python train.py --num_hidden_layers=11 --d_shared_expert=64 --router_score="sigmoid" --balance_loss=0.0059 --norm_eps=1e-07 --tie_word_embeddings=true
Below are experts of layer 2 (counted from 0) of a mixture-of-experts language model. Rows are named router (the router's row for the expert) and show model dimensions 0-255. Each number is 128 + 32 x the weight over its row's rms, rounded and kept within 0 to 255.
After each expert's rows: a language model's description of what the expert responds to; "comes after" lists some tokens at least twice as common just before its tokens as in all text. This comes from a sample of Wikipedia text that the model never trained on. Tokens count by the router's weight.

# expert 48
router [195 132 130  72  98 116 122 115 139 119  52 122 123 115 160  85 153 149 138 181 101 145 104 156 184 142 131 117 116 203 158 190 110 138 130 112 121 174 102 140 161 155 131 113 172 142 108 123 136 143  89 106 177 106 115  88  84 120 163 125 114 117 140 114 146  85 127 149 100 131 171 161 184  95 113 166 134 129 119 139 178 150 109 168 115 102 142  78 108 108 167  98 106 171  95 127  92 133 174 110 139 143  69 136 103 140 196 118 131 156 156 140 188 115 181 108 122  97 125 127 113 125  92 120 105 121 133 104  92  96 170 127  49 154 140 143 140  83 144 115 186 151 161  87 141 129  82 101 144  73 170 144 149 143 148  91 114  80 151 120 147 165 149 134  89 127 155 136 111  92 127 110 109 213 119  86 207 114 136 155  89 165   0 164 141 131 111  82  78 189 106 134 109 104 133 201 157  96 187 114  95 145 153 135 134  46 140 149 126 150  99 139  94 148 117 114  95 121 112 119 134 132 104 132 101 121 128  53 116 131  76 164 164 124 216 136  60 158 152 108 111 150 104 115 139 162 153 124 125 119 106 147 119 129 164  74]
Pronouns his, her, their, him and number or order words one, two, first, second, often after the, to, or of.
comes after: " the", " to", " of", " and", " a", " for"

# expert 53
router [140 141 101  50 124 116  36 126  58 129 109 146 130 105 125 112 123 102 124 131 108  83 174 186 103 107 191 180 108 118 144 191 167  80 196 167  63 175 179 122 150 105 121 159 194 190 146 103 116 143 172 123 134 192 144 128 111 127 117 129 104 188 134  57 149 128 165 118  99 120 118  62 122 130 139 145 130 112  82 124 149 125 122  52 116 144 106 156 125 198 118 169  88 127 139  88 136 109 164 122 171 176 155 103 139 132 145 119 137 136 146 113 144 132 170  67 131 110 190 156 171 140 111 115 147  32  89 115  90  90 151 115  93 101 153 100 129 174 170 123 124  96 121 140 127 130 137 100  76 120 189 121 133 116  57 148 129 134 149 131 108 154 163 110  76 104  92  86 128 125 156  75 123 145 145 142 134 137 145 212  85  98 128  99 152 111 182 106 108 124  99 174 132 104 134 148 105 120 132 132 147 140 120 101 136 104 144 159 167 118  90 111 119 166 135 129 100 107 127 119 107 125 130  68 134 122 159  72 118 124 105 151 147 104 201  86 118 158  48  55 143  91 110 163 118 135 171 154 122 146 176 182 137 155 141 110]
Capital-letter pieces beginning proper names after pipes, commas or "the", such as Campbell, Kagawa, Chase, Running back.
comes after: " |", "-", ",", " the", ":", " of"

# expert 2
router [113 130 135 173 171 145 122 146 162  98  85 156 151 101 151 118 118 108 177 184 107 128 120 132 178 164 138 156 132 149  28 120 142 129 133 108 175 192 123 173 178 120 123 123 144 141 118 188 126 165  70  71 132 119 132 115 106 126 150 132 149 117 161 122 137 130 149 157 112 146 144 143 101  83 119 161 122  90 111 128 139 142 112 133 110  63 171 106  87  97 194 170 130 131  78 100 101  50 138  99 127 137 101 119 123 164 154 141 147 169 113 128 106 141  97  94 169  70 104 104 142 150  79 154 130 127  72  79  92 119 136 119 133  73 166 125 156  93 203  98 129 144  55  55 143 132 125  44 115 118 138 177 106  67 126 105 172 142 126  92 183 119 111 147 117  69 105 133 162 181 141  98  86 170 124 134 203 130 161 124  95 139  93 100 151 126 163  96 137 156 113 179 170 154 120 172 106 140  99 165 126 128 150 162 125 114 128 187 153 164 128 133  70 107 135  61 117 117 111 151 152 142 117 104  87 107 114 144 114  83  46 110 186 118  93 107  94 187 110  89 201  99 127 156 165 130 142 177 150 149 129  77 106 122  75 124]
Month names in dates, mostly after In or a day number, such as October 2013, 27 April; also occasional job titles and word pieces.
comes after: " ", " was", " and", " he", ":", " on"

# expert 13
router [142 125 112  57 146 110 153 127  93 134 126 105 135 139  79  86 141 111 149 123 110 143 103 124 144 139 129 132 116 176 119 143 211 103 122 221 104 158 185 146 118 140 152 101 175 170 104  57 112 139 165  54  77 188 105 133 127 134 155 126 145 141 149 143 136  76  94 139 115 136 155 123 153 125  99 128 118 165  88 104 118 151 160 110 100 209 164 162  98 194  76 162 111  98 126 121 146 130 116 156 149 146 170  94 102 132 134 114 140 139 157  66 120 219 163 155 142  89 140 112 126 168 151  95 100 122 100  64 123 106 133  79  71 171 111 124 127 150 164  85  93  99  63 120 164 150 172 124 124 159 119 119 121 104  86 107 111 136 117 142 181 176 156  69 105 116 132 100 167 145 158 160 119 159 119 140 115 164  71 125  67  70  99 122 141 155 164 140 107 107 132  97 154  76  80 146 121 116 161 201 109 173  72  82 154 116 141 103  69 168 125  98 129 181 135 117 150 121 193  77 166 124  79 180 110  77 170  94 194  82 118 158 141 106 141 107 122 146  78 135 112 111 112 159 151 113 121 142 192 151  97 120 123 116 127  91]
Line-initial dashes, bullets and table pipes in infobox-style lists and tables, plus degree and minute signs in coordinates.
comes after: "\n", ")", "T", " information", "S", "°"

# expert 19
router [129 112 122 132  50  99 103 156  61 123 158 152 128 155 147  51 171  84 213 194 138  90 135 140  91 113 158 154 111 169 130 196  83 130 155 114  83 173 127 175 127 114 152 131 130 163 128 210  97  47 143 131  91 121 115 129  74 145 105 106 128 138 178  83 145 126 127 117 144 130 141 149 135 165 132 136 110 112 106 118 166 137 108 157 108 130 136  72 122 169 154 126 126 158 110 118 168  88  85 117 141 147 164 114 184 161 122 147 133 161 156 109 161 136 134 106 172 162 153 171 118 149  83 146 126  76  98 132  85  61  93 102 106 140 171 154 125  65 117 156  69 173  69 104  91 100 136 100 122 116 154 127 152 174  82 129 123  98 134 113 108 139  97 112 128  96  65  51 110 123 131 133 110 147 144 102 128 145 154 130  67 137 122 123 115  80 138 129 124 101 136 126  78 162 131 140  90 129 136 147 174 145 126 150 123 103 119 170  97 114 124  62 123 145 115  71 131 147 187  99  85 114 100 105 120 134 166 132 172 137  99  86 172 158 125 137 186 206 117 134  88 148 118 108 132  60 198 177 146 165 165 166 143 218 107  82]
Final digits of years after 19 or 20, as in 1972, 2015, 2025, plus occasional following words like present, to, above.
comes after: "2", "1", "98", "9", "96", "97"

# expert 62
router [157 126  87 109 106 132  47 118 113 104  61 113 100 120 194 140 137 144 177 137  86 137 157 120 151 177 176 151 114 161 132 177 104 142 136 174 144 150  98 172 195  78 148  66 140 154 126 130  80 158 114 134 117 106 127 138  86  79 126 115 128 153  41 111 111  73 176 141 141 218 109 117  19 168 131 126 153  94 127 113 165 128 134 104 166  98 156  78 104 163 153 104 134  86 128 118 119 116 133  96 141 132 184 154 159 111 124 150 154 132 130  89 133 109 145  85 139 129 202 120  99 133  92  86 164 142 104 116 143 132 117  44 102 122 127  98 106 145 148 119  98 124 163  59 151 154  97  74 100 107 159 119 139 132 104 127 162 137 104  61 157 119 197 160 124 120  95 119 113  97 133 210 107 139 125 112 168 217 111 174 112 158 142 145 137 135 105 131  78 138  88 112 168 134  87 115 154 127 185 156 181 174 152 121 162 104 107 138 107 153 120 109  88 156  77 134 157 141 179 167  71 115 137 104 124  69 134 129 139 115 101  95 164 115 137  89 167 111 100 133 140 108 133 168 192  73 141 127 136 151 100 141  84 153 154 116]
Sentence-opening prepositions In, On, At, After beginning time phrases, such as In 1941, In fact; also capitalised name starts like International.
comes after: ".", "\n\n", "ording", "-", " In", " \""

# expert 22
router [169 152  85  98 189 107  71 102 177 103 123 165 120 136  73 147 160 131 186 105 135 112 117 154 126 104 180 165   8 152 119 128 115 148 119 147 103 116 141 101 189 165 109  95 193  93 122 115  59  52  69 130 125 161 120 136 120 129 106  85 101 115 102 128 150 102 159 169 135 168 144 165 160 179 148 142 122 143 104 119  91 186 138 150 127 122 128 142  85 143 104 140  84 104  43 104 163 133 136 148 127 153 117 135 161 140 127  88 106 128 127 105 102 159 171  96 102 139  84  86 130 134 156 120 110 153 131 110 107 107 171 105 119 123 140 114 107 158  73 115  86 108 104 110 173 130 144 128 158 129 137 210 148 109 113 170 122 109 122  74 120 125 159 128 119 138  33 138  94 114 157 189 140 136 128 163 156 206 130 110  98 179 127 155 142 134 183 119 129 100 133 160 155  94 149  95  75 171 158 228 110 151  69 132 216 108 139  89 146 163 112 164 151 147 118 136 150  92 132 116 173  84 107 104  93 100 134 113 136 112 141 100 220 102 131  87 109 103  95  99 140 121  70 133 105 154 153 156 165 100 115 138 162 131 108 127]
Single lowercase letters or short pieces in the middle of split words, such as s|k|etches, con|j|unction, c|ert|ification, re|v|olt.
comes after: "-", " (", " \"", "″", "\n\n", " Gre"

# expert 52
router [174  48  86  98 110 117  97  86 141 150 118  73 101 121  98  70 167 116 161 141 149 149 134 169  79 131 143 137  76  77 133 135 139 145 194 151 111 168 175 146 154 102 154 177 184 117 145 139 176 114  83 133 162 150 121 150 115 132 109  72 134 140 118 159 118 130 109 127 105 169 144 106 187 148 130 136  77 108  92 109 175 147  55 196 103 114 136 142 127 157 132 179 114 194 126 137  97  97 139 151 118 133 112 119 120 115 102 138 117 149 137  86 145 104 188  84 129 135 138 139 100 155 128  89 161 122 209 114 102  97 112 107 107 138 163 160 192  97 104 119 136 148 113  93 163 132 184  79 117 102 145 168 125 154  95 181 123  92 173 136 174 114 191 152 144  87  93 132 189 113 157 127 134 174 110 115 148 136 167 157  82 121 105 146 130 124 145 103  72 157 124 139 167 133  87 147  78 171 166 165  63 138 104 126 197 127 125 178 118 133 108 174 102 145  86 110  96 129 122 124 188 167  97  71  87 112 112 118 140 188  80  91 135 108 142 110 115 180 126  73 207 101  83  96 133  48 155  95 157 154 176 161 127 111 110 133]
The s after an apostrophe in possessives (team's, state's), plus pieces like B|rew|ery and words such as only, first, His.
comes after: "'", "’", " Y", "b", "d", " D"

# expert 58
router [150 148 116 110  89 126 132  90 125 117  80 103 104  96 161  71 130 113 151 157 131 155 136 146 127 165 141 134  92 146 173 157 163 102 147 144 125 156  86 160 148 138 126 116 136 141 133 109 159 153  97 122 145 122  78 110 123 128 170 116 106 175 153  99 110  92 162 175 126 150 108 122 117  98 166 127 133 134 127 135 137 118  65 122 112 124 188 159 170 161 141 197 109 112  54  95 167  75 219  34 190 187  90 145 104 183 119 108 157 136 136 144 166 158 141 113 162 105 133 100 136 113 140 132 117  85 146 101  94  96 118 152 109 186 163 159 124 164  78 125 114 142 108 122  67 138 130 108  90 105 127 159 127 164 129  87 101 147 134  53 170 162  97  76  99 108 125 164 141  92 151 153  97 135 113  83 169  90  82 164 131 171  90  52 148 154 118  70  34 135 128 163 135 143  93 131 125 126  73 169 130 196 158 177 108  87 164 105 167 156 146 135 115 104 112  52 123 158 118  62 131 112 107 150 161 141 124 138 132 124 116  88 100  91 223  78 116 127  92 121  97 122  83 149 101 123 139 110 177 187 112 157 132 165 166  97]
Opening piece of a word after a function word, often French, Spanish or German (la, De, y, mon), or English del|iver, resp|onse.
comes after: " the", " a", " and", " of", " to", "-"

# expert 1
router [161 181  89 119 129 178 110 172 106 140  84 138 140 121 123 142 131  83 166 178 128 141 206 130 110 106 170 119 118 146 155 129 147 171 148 171 175 115 135 172 144  67 102 139 178  83 147 183 131  56 183 113 162 141  87 116 112 125 193  70  83 120  87 132 148  89 143 124 151 181 137 152 171 158 180 149 108 156 123 107 107  89 152  66 139 123 172 126 148 135 156  91 109 122 114  76 119 137  94 151 171 130 141 125 131 160 144 162 157 148 169 122 158 192 154  64 130 135 154 107 121 175 123 113 139 135 141 121  96 100 127  62 116 135 148 149  49 117 108 171  91  46 118  97  95 168 104 113 100  54 128 151 123 132 111 136  68 112 115 107 123 136 124 127 151 140 129 121 124 199 141 197 156 160  84 100 151 128 126 130  93 123 132  76 125 154 176 108 117 124 156 142  88 164 101 192  54 158 150 133  85 190 101 144  97  95 153 124 149 141 110 109  72 126 103  98  83 137 117  49  83 111  80 146 114  88 102 152 123 141 112 131 105 129 100 160  97 122  89 150 141 121 126 103 106  68 161  73 136 173  86 117 115 205  97 110]
Word-internal pieces like mer, ven, cc inside commercial, Avenue, Americas, plus blank cells and line breaks in election and discography tables.
comes after: " |", " A", " E", " No", " Pre", " ad"

# expert 54
router [107  91  57 155 127 144  73 187 141 111  79  92  77 161  93 125 143  89 147 167 125 144 139 155 185 160 145 147 108  94 156 142 204 153  94 135 141 143  96 152 151  56  97 114 170 131 164 121 113 135 150 130 113 177 114 108 101  62 170 109  85 150  91  80 109 100 156 174 167 151 151  55 143 156 101 174 158 137 114  81 152 133 139  54 211 161 175 131 111 135 126 160 127 126 117 123 162 128 112  88 132 117 144 109 122 115 141 134 153 133 125  90 173 146 106  89 123 120 156 168 138 182  86 136  78 129  72 120  63 114 126  70 123 117 118 138 141 162 149 135 113  90  66  87 162 137 143 159 185 139 172 126 126 154 124 142 164 141 143  65 103  86 135 135 125 122 111 134 181 169 138 141  81 152 118  70 166 124 100 158  64 122 142 126 130  88 175 105  92 230 111 126 156 115  62  83 104 130 123 193  89 209 114 117 153 101 115 170 124 135 102 164 103 150  89 151 126  88 174  53 129 133 131 139  75 161 149 138 118  95 105  79 161 102 156 133 134 142 153 145 135  89  98 122 118 135 145 130 159 107 118 139 105 121 174 175]
Words in US and national government or military names, like United States, National, Air Force, Republican, Flag, Army.
comes after: " United", " the", "-", " Rep", " of", "S"

# expert 0
router [119 148  68 108 143 104 150 167  95 106  70  46 134 129 119 167 115 153 118 141 118  88 122 134 178 124 105 118 124 143 133 198 169 135  85 149 160 156 133 170 149 125 214 118 134 174 153 154 121 139  95 120 120 143  87  98  99 100 148 131  67 156  76 157 136 103 127 140 138 165 151  33 115 101 126 187 115 106 129 141 139 177  86 100 131 145 214 133 121 170 130  74  72  96  22  59 126 132 172 113 150 112 119 183 139 134 117  60 153 140  99 129 190 175  99 125 138 131 124 110  96 152 101 110 101  72 120 127  86  90 140 107  94 159 143 134 111 145 127  77 112 168  93  78  56 132 135 101 131 127 186 131 139 131 138 158 140 122 152 110 139 132  98  87  99 112 163 135 142 149 131 116  94 149 122  82 158 109 173 155 108 119 119  88 140 147 194 110 123  94  94 155 139 135 128 140 141 125 111 122 116 143 103 115 159  81 175 171 192 143  81 142  78 120 120 111 118  95 115 116  89 133 120 106  82 146 161 161 137 205  64 108 160 111 175  96 145 164 152 122 142  91  96 120 184 145 130 126 173 126 110 220 176 156 132  97]
First pieces of split words after a space, usually consonant onsets like sp, Sc, cl, Th, pl, qu, e.g. Sc-ures, cl-aimed, Pl-ace.
comes after: " the", " a", " and", " of", " to", " was"

# expert 46
router [102 123 131 127 101 113  94 137  88 185 108 170 119 115 162 102 136  86 136 159 113  74 131 137  82 124 120 182 125 165 165 151 148 154 186 155 100 111 169 125 160 136  97 128 140 155 183 164  50 162 143 154 173 119  70  89  89 155 106 121 119 113 105  94 146 120 133 165 126 177 150 119 111 113  76  85 107 141 107  95 160 164 173 172  93 131 124 113 109 126 122 122 117 130 112 144 166  66 143  99 169  74 103 146 126  90 135 119 129 193 112 122 183 127 107  89 196  79 158 137 141 149 152 104  81 121  85 115 128 122 183 178 117 145 156 160 160 103 137 127 115 103 111 124 157 120  76  62 175 129 127 167 106  85 107 115 166 151 124  92 126 143 139 101  70  97 151 128 115  87 171 133 136 171 182 134 132 128 195 156 127 180 132 126 117  85 141 117 115 140  35 112 125 119 113 146  83 172  81 156 134 162 110 113 142 121 147 121 174 162 136 180  70 112 124 102 255  83 121 135 130 107  94  73  91  92 148 159 150 115  69 129 119 126 141  50 145 125 103 159 117 104  58 113 133 141 143 107 132  74 163 166 137 218 115 143]
En dashes and hyphens between numbers in scores, records and year ranges (81–81, 1773–1837, 6–7), plus spaces in sports tables.
comes after: "1", "0", "3", "|", "6", "4"

# expert 4
router [171 126 106  84 108 107 114 168 135 129 163 132 125 162 174  99 150  81 136 101 150 156 160 129 164  89 136 191 121 125 117 130 122 107 172 168 107 137 148 104 153  63  86 172 191 116 160  96 157  75 173 117  97 149  69 132 132  91 159  98 119 115 143  93 112 106 108 113 125 132 216  87 116 151  96 143 115  65  85  53 156 116 128 111  85 138 161 117 115 120 106 123  83 103 152 133 142  97 139 102 226 165 117 121 125 143 111 112 148 132 124 132 173 148 157 145 137 136 202 125 128 156 150 119 160  64 114 118 109 109 169 112 112 138 206 135 110 147 102  87 128 159 140  69  97 124 140 103 137 121 159 119  64 137 134 219 173 119 134 140 135 103 108 101  92 129 123 140 138  95 119 152 138 165 122 118 167 107 130 119 117 113 112 166 149 165 162 128 133 132 111 189  98  85  92 121  63 130 163 166 144 176  64  64 118 128 145  74 204 111 142 150 104 169 155 152 104  87  89 127 170  38 108 134  88 102 123 122 136 175 100 172 181  69 120 135 135 200 135 134 156 123  85 102 185 116 180 125 146  96 157 184 151 136 159 154]
First fragment of a split common word after articles or conjunctions, mostly one or two letters, like d|rugs, r|ailway, st|ick, p|resident.
comes after: " the", " a", " and", "-", " of", " to"

# expert 7
router [174 125 102  98 119 179 102 109 124 150 109 125 103 141 130 106 125  67 175 140  99 114 174 147 101 156 160 148 105 137 123 152 116 172 175 161 124 150 136 173 188 159 115 201 134 133 129  77 136 109 154 169 109 138  61 127  67 117 174 115 132 149  87 100 133  95 107 132  97 136 133 113 132 124 110 193 136 118  94  78 136 177  99 107 124 126 159 129  78 171 142 109 112 111  84  98  88  77 138  76 154 147 119 191 175 142 137 125 149 134 157  74 157 170 141  75 192 120 155 120 112 160 112  80 119 136 107  88  88  94 129 101 115 107 150 145 195 113  90 125 110 119 117  79  94 160 140  86 115  91 156 145  82  87  86 180 113 104  78 127 119 134 178 134 104  86  91  75 165 117 155 145 118 166  88 101 172 179 126 159  86 151  74 155 144 106 143 133  93 140 133 164 108 177 121 159 119 180 177 165  86 149  45 144 150 103 162 127 212 144  88 121 101 159 101  69 142 127 168  98 109 119 106  82 111 106 125 127 155 156 108 102 162  84 177 103 136 185 103 117 167  44  78 171 136 102 148 101 172  95 125 186 106 138 152 153]
Leading digits 1 or 2 opening a year or number, as in 1891 and 2019, plus middle pieces of proper names like Bowery, Sconticut.
comes after: " ", " (", " \"", "\n\n", "–", " h"

# expert 47
router [122  99 114 131 128  90  99 130  98 125  85 168  93 163 152  94 186 112 129 130 193 160  79 167 154  98 164 185 114 111 159 122  83 148  91 140 131 110 126 134 175  96  78 112 138 121 128 154  99 134 127 162 103 103 119 102 139 109 107  88 119 128 163 111 148 111 142 133 169 127 129  63  90 132 164 137 106 132 108  76 146 176 118 107 142 134 144 150  96 114  90 107 133 128 102 130 154 136 163  82  97 184 168 176 121 193 120 143 100 154 175  85 120 166 216  94 191 112 221 126 127 141 161 173 128  96 150 132 105 118 166 121  25 103 146 177 123 156  91 144 163 123 104  66 154 147 132 111 132  91 133 154  97 132  92 134 129 131 117 114 146 106 141 126  92  98  69 158 122  98 115 175 138 147  81 115 124 137 175 122  99 137 143 113 153 140 107 180 127 160  77 185 134 149  43 153  78 166  92  99 148 204 144 166 205 134 146 116 149 118 135  77  78 126  81 152 106 116 114  61 147  68 112  96  71 115 163 166 130 186 108 137 133 117 216  90 125 125  91 114 162  95 105 183 135 137 161 157 126 103 151 172 131 132 108 138]
Word starts like Con, In, Un at the start of list items, in album, band-member and label listings such as Connor, Constellation.
comes after: " ", " |", "-", "|", " W", " No"

# expert 36
router [125 173 138 101 112 133 122 191  93 172 151 104 145 123 186 122  96  64 140 129  97 166 162 131  97 125 107 144 139  80  94 156 144 130 122 144  79 178 228 140 166  70 126 132 159 121 181 157  77 101 136  84 126 128  72 146 127  40 143 116 153 147 171 110 158 118 119 160 178 133 155 111 143  83 118 146 151 110  84 120  94 180 156 153 152 136 139 173 113 121 137 115  82 141 139  79 158  70 102 135 172 170  63 114 115 159 141 164 145 144 147 139 112 121 143  99 167 182 146 151 125 134 132  92  93 130 163 150 114 121 151 142  61 104 141 125 155 186 146 125  96  96 131  76 102 124 159 106  39 122 148 128  99 133 119 140 130 128 180  89 137 170 145 121 116  97 138  96 130  92 145 122  97 157  96 100 194 150 151 101  48 137  96 200 137 134 144  87 140 119 127 110 137  98 111 152 102  86 109 114 218 178  68  98 133 149  91 172 115 108 110 170 103 117  98 101 162 141 141 136  91  80  96 116 104  95 183 144 118 119  85 159 165 124 118 131 166 172  70  70 181 101 132 158 124 150 145  72 135  96  99 184  76  95 142 117]
Ordinal suffixes th, st, rd after digits, number words like four, six, third, digits in tables, plus th inside words like orthodox.
comes after: " ", " A", " mon", " An", "ar", " E"

# expert 20
router [106 114 109 120 167 125 122 111  95 141  82 113 143 137 143 121 192  83 191 114  93 127  96 136 169 165 141 157 135  88 104 125 145 123 116 157 134 144 192 178 146 102  93 162 117 115 176 117 121 110 141 146 137 144 114 158  84 129 146 109 111 121 205 122 163 139 118 113 130 111 134 117 135 115  89 152 142 155 120  69 141 155 132 112 127 183 120 160  86 200 168 134  85 151 128  84  67 125  87  65 163 120 148 110 177 164 139 149 129 163 154 112 129 168 171 137 150 118 108  88  83 154 122 100  97 155 145 140  88  74 171  59 118 102 163 134 164 128 101 167 109  96 134 121  77 130  90 136 132  89 132 131 117 100  70 177 120  95  70  70 167 123  96 115 104  88 158 109 170 115 142 136 116 177 124 100 211 174 108 144 100 214 112 145 137 141 117 160 138 119 108 177 129 151 172 158 151 133 135 177 113 130  56 129 142 150 116 135 129 111  83 157  99 178 118 141 135  89 160 152 168 130  41  81  79 117 165 114 160  95 103  82 131 115 174 121  76 214  66 148 103  82  73 105 135 177 132  78 205 126  82 140 128 107 130 171]
Single digits starting years, scores and figures in tables and dates, such as 2015–21, 1862, 1:3, $715,500.
comes after: " ", "–", " (", ".", "1", "^{"

# expert 45
router [177 101 153 151 133 185 121 148  43 170  98 121 142 130 160  94 151 129 150 135 105 110 169 156 115 224 137 125  56 126 103 173 140 142 160 115 141 110 166 166 131  75 150 144 129 131 153 106 169  95 136 110  96 203  95 161 130  83 120  92 155 141  69 125 180 172 123 123 120 148 163  58  88 162 153 165 115  93 138 113 139 131  81 112 162  63 181 148 133  88  87 140  76  95 124 135 110 103 106  93  99 129 128 181 199 102 183 155 145 151 159 174 143 132  66 125 145 139 164 113 157 108 110  99  87  64 114 127 105 128  85 111 118 112 205 143 158 113  84 157 181 114 126 130  82 221 142  69 149 131 136 166  81 115  86 141 114 132 109 111 120  96  71 156 134 143 101 136 133 104 161 120 106 189 149 162 162 124 123 131  68 133  89 133 151 104 139  98  91 128  98 161  98 115 109 153 129 111 112 109 138 119  76 156  91 123 181 129 169 120  65 113 110 102 154 132 179  76 185 101 173 120  83 101 120 123 148 114 138 126 104  78 203 129 105 117 175 150  71 105 142 120  85 132 108 117 135 157 156 142 165 128  95 142 141 100]
Double line breaks and == heading markers in Wikipedia section structure, especially the break right after a heading like ==Cast== before a list or table.
comes after: ".", "\n\n", "==", "===", " ==", " ="

# expert 15
router [179 107 108 138 153 123  68 111 130 164 115  95 113 123  78 131 134  87 179 139  86 156 109 142 114 181 151 142 132 202 136 130 119 141 147 122 129 136 130 138 114 155  98  66 160 106 199  76  91  78 178 163 140 123 114 150  79  73 164  77  96 127 104 108 140  40 134 200 116 168 156 130 120 161 133 127 107 125 134 120 175 124 181 113 150 145 164 140 115 137  86  64 122  94 122 106 125 154 124 111 154 157 176 113 129 139 169 113 141 138 134  85 143 120 150  63 152 137 143 160 171 136 118 150 122 116 191 114 117 145  97 118 113 131 149 184 173 113 149 119  85 111 143 108 148 146 120 111  60 139 142 140  65 109 146 180  84  91 142 109 128 114 180  92 164  71  74  99 125 109 156 139 141 153 126  76 195 124 141 144 136 120 111  85 161 161  88 130 134 116  76 140  89 169 100 177  52 133  92 117  79 118  41 131 115  95 125 174 148 110 107 124 102 140 124 154 180  98  97 134 130 112 111 107 126 133 157  24 138 146 118 131 105  72 163 101 119 154  71 118 138 164  62 148 181 145 223 127 135 104 164 152 165  89 140 132]
"of" after nouns of proportion or parts, like "percentage of" and "makeup of", and the % sign after numbers, in census and election statistics.
comes after: " |", "%", "ation", "s", ")", " number"

# expert 26
router [157 125 112 113 129 136  87 115 116 113  89 135  96 129 154  91 203  85 173 188 109  94 150 145 115 143 157 176  76 103  91 167 171 107 167 149 142 130 131 164 159 133 155 138 144 127 128 161 106 121 170 138 118 145  89  91 106  93 159  90 143 136 112  89 133  96 127 121 110 149 145  84 127 114 105 136 168 117  83 117 162 156 136  74 107 135 180 163 116 163 163  86 100 116  88 101  97 100 155  88 163 158 135 114 161 163 158  98 138 157 161  88 157 164 159  83 178 120 147 129  99 186  87 132  88 121 106  97  77 104 117  91  97 118 149 158 226 101  96 119 109 139  92 103 144 170 129  97 112 153 145 159 132 119  97 199  93 124 102 136 144 150 151 123 112  57 100  96 177 148 158 153 135 176 117  94 191 156 160 148  96 172  86 169 155 111 146  97  88 169  93 172 117 149 113 180  80 166 195 136 130 149 100 123 162 138 138 182 156 178 102  57 106 179  88  95 176  95 144 120 133 102  90  94  75  98 168 113 177  48 117 102 164  91 164 116 120 170  98  80 151 105  87 146  79 165 168  90 169 133 117 153  96 151 156 156]
Table cell separators and blank cells in score tables, plus function words like it, in, or, which, and the piece ct in Act.
comes after: " |", ",", "ed", "3", ";", "4"

# expert 16
router [126 110  93  85 120 138 108 105 121 166 158  66 142 108 143 107  78 140 151 140  98  99 136 166 109 146 154 116  83 112 152 177 177 136  88 148 108 115 173 158 145 108 161 117 130 175 130 124 108 103 115 121 122 135 124 126 132 103  78 101 171 123 137  92 185 136 148 120 131 120 122 149 181 154 150 130 126 129 141 109 136 160 130  80 155 131 109 141 115 147 117 190  73  86  94 125  93 103 104 108 130 167 143 169 174 131 175 230 170 149 121  82 122 147 117 118 166 138 123 134 133  95 110  63 134  89 151  73 155 157 129 107  79 152 122 177  84 127  61 148 148  88 136 132 136 115  65 110 125  94 133 124 110 164  76 154  84 124 109  75 164 105 105 151  80 144 151 122 157 157 165 111 153 151 100 125 151  92  87 176  74 104 104  91 155 116 150 100  75 145  33 142 125 148  88 133 170 162 109 141 135 139  68 155 122  47 222 158 108 107 110 198  86 148  90 108 110 199 176 116 109 127  92 167 136 114 199 148 136 102 119  96 115 131 137  85 127 169 106 161 164 160 125 100  54 159 157  45 169 131 123 141 128 179 174 108]
Capital letters inside acronyms and codes (AD|E, ND|RE, U|N), wiki heading markers like === and ====, and a paragraph-opening The.
comes after: "\n\n", "S", "A", " A", "I", "E"

# expert 50
router [205 128 127 104 117  46  46 174 101 131 150 100 100 128 126  21 183 104 191 161 102  92 132 172 164  99 151 174 140 102 145 146 174  62 130 172 160 146 124 148 179 114 100 201  95 136 118  97  84 132 166 141 104 175 115 146  61 148 161 119  88 145 186  92 150  72 155 115  98 150 142  86 105 158 135 176  70  46  79 118 101 111 123  80 127  83 159 126 118 173 146 102 126 122 111 127  59 105 106 138 180 154 210 135 120 106 135 116 141 148 160 100 147 113 144  78 142  74 165 120 138 164 156 103 128  97  97 147  72 118 145 154 113 154 120 128 173 157 109 121  99 111 121 111 103 154  99 121 103 126 131 127 140 121 134 188 151 124 108 116 145 144 123 142 132 107 135 118 127  79 142 105 111 129 101 130 103 137 147 139 105 130 113 137 165 200 135  98  59 117  74 143 171 102  69 156 157 146 175 142 111 139  85  88 161 127 122 128 181 113  92  68 143 173  92  91 136 149 157  89 132 137 126 142 130 134 185  67 156 110 126 167 158 150  92  99 116 122  70 141 106 152 121 124 114 136 164 153 129 117 116 129 127 117 183  63]
The word the after prepositions like of, in, to, at, plus this, their, its, his, such as in the early 1980s.
comes after: " of", " in", " to", " at", " for", " on"

# expert 14
router [147 115  82  49 103  76  74 114 113 169 107 160 151 148 145 149 167 138 161 131 150  89 113 102 131 143 102 104  92 152 104 124 157 114 150 161 168 136 169 149 121 187 126 115 172 133 199  77 101 139 129 108 113 189 111 119  97 152 181 115  73 169 172 136 110 104  96 150 136 123 137 108 162 130 135 134 170 178  99 145 199 168 116 126  87 158 192 139  89 192  87 144 149 120 170 109 103 104 197  96 150 138 146 140 116 142 112 112 155 174 191  62 138 148  97 133 110  77 130 103 130 169 133 104 139 151 111  90 139 117 114 130  95 174 185 143 122 118 141  73  51 152 111 100 152 117 138  85  60 174 139 129 148 110  97 118 102  96 121 117 180 215 119  76  80 118 125 100 171 112 174 151 138 147  56 122 108 144  71 140 105  87 100 121 178 138 170 141 126 141 121 126  68  70  90 163 104  81 108 129 135 129 141 148  90 135 200  44 121 122 111  89 154 119  86 154 133 153 140 106 149 129 102 139 131 104 144 118 144  99  80 207 112  92 124 152 169 159 115 144 129 140 122 129 141  95 177 118 180 152  87 125  72 127 145 121]
List hyphens and table pipes at line starts, Romance particles like de, del, la in names, and the word-initial piece re.
comes after: "\n", "\n\n", " is", " was", " Lou", " d"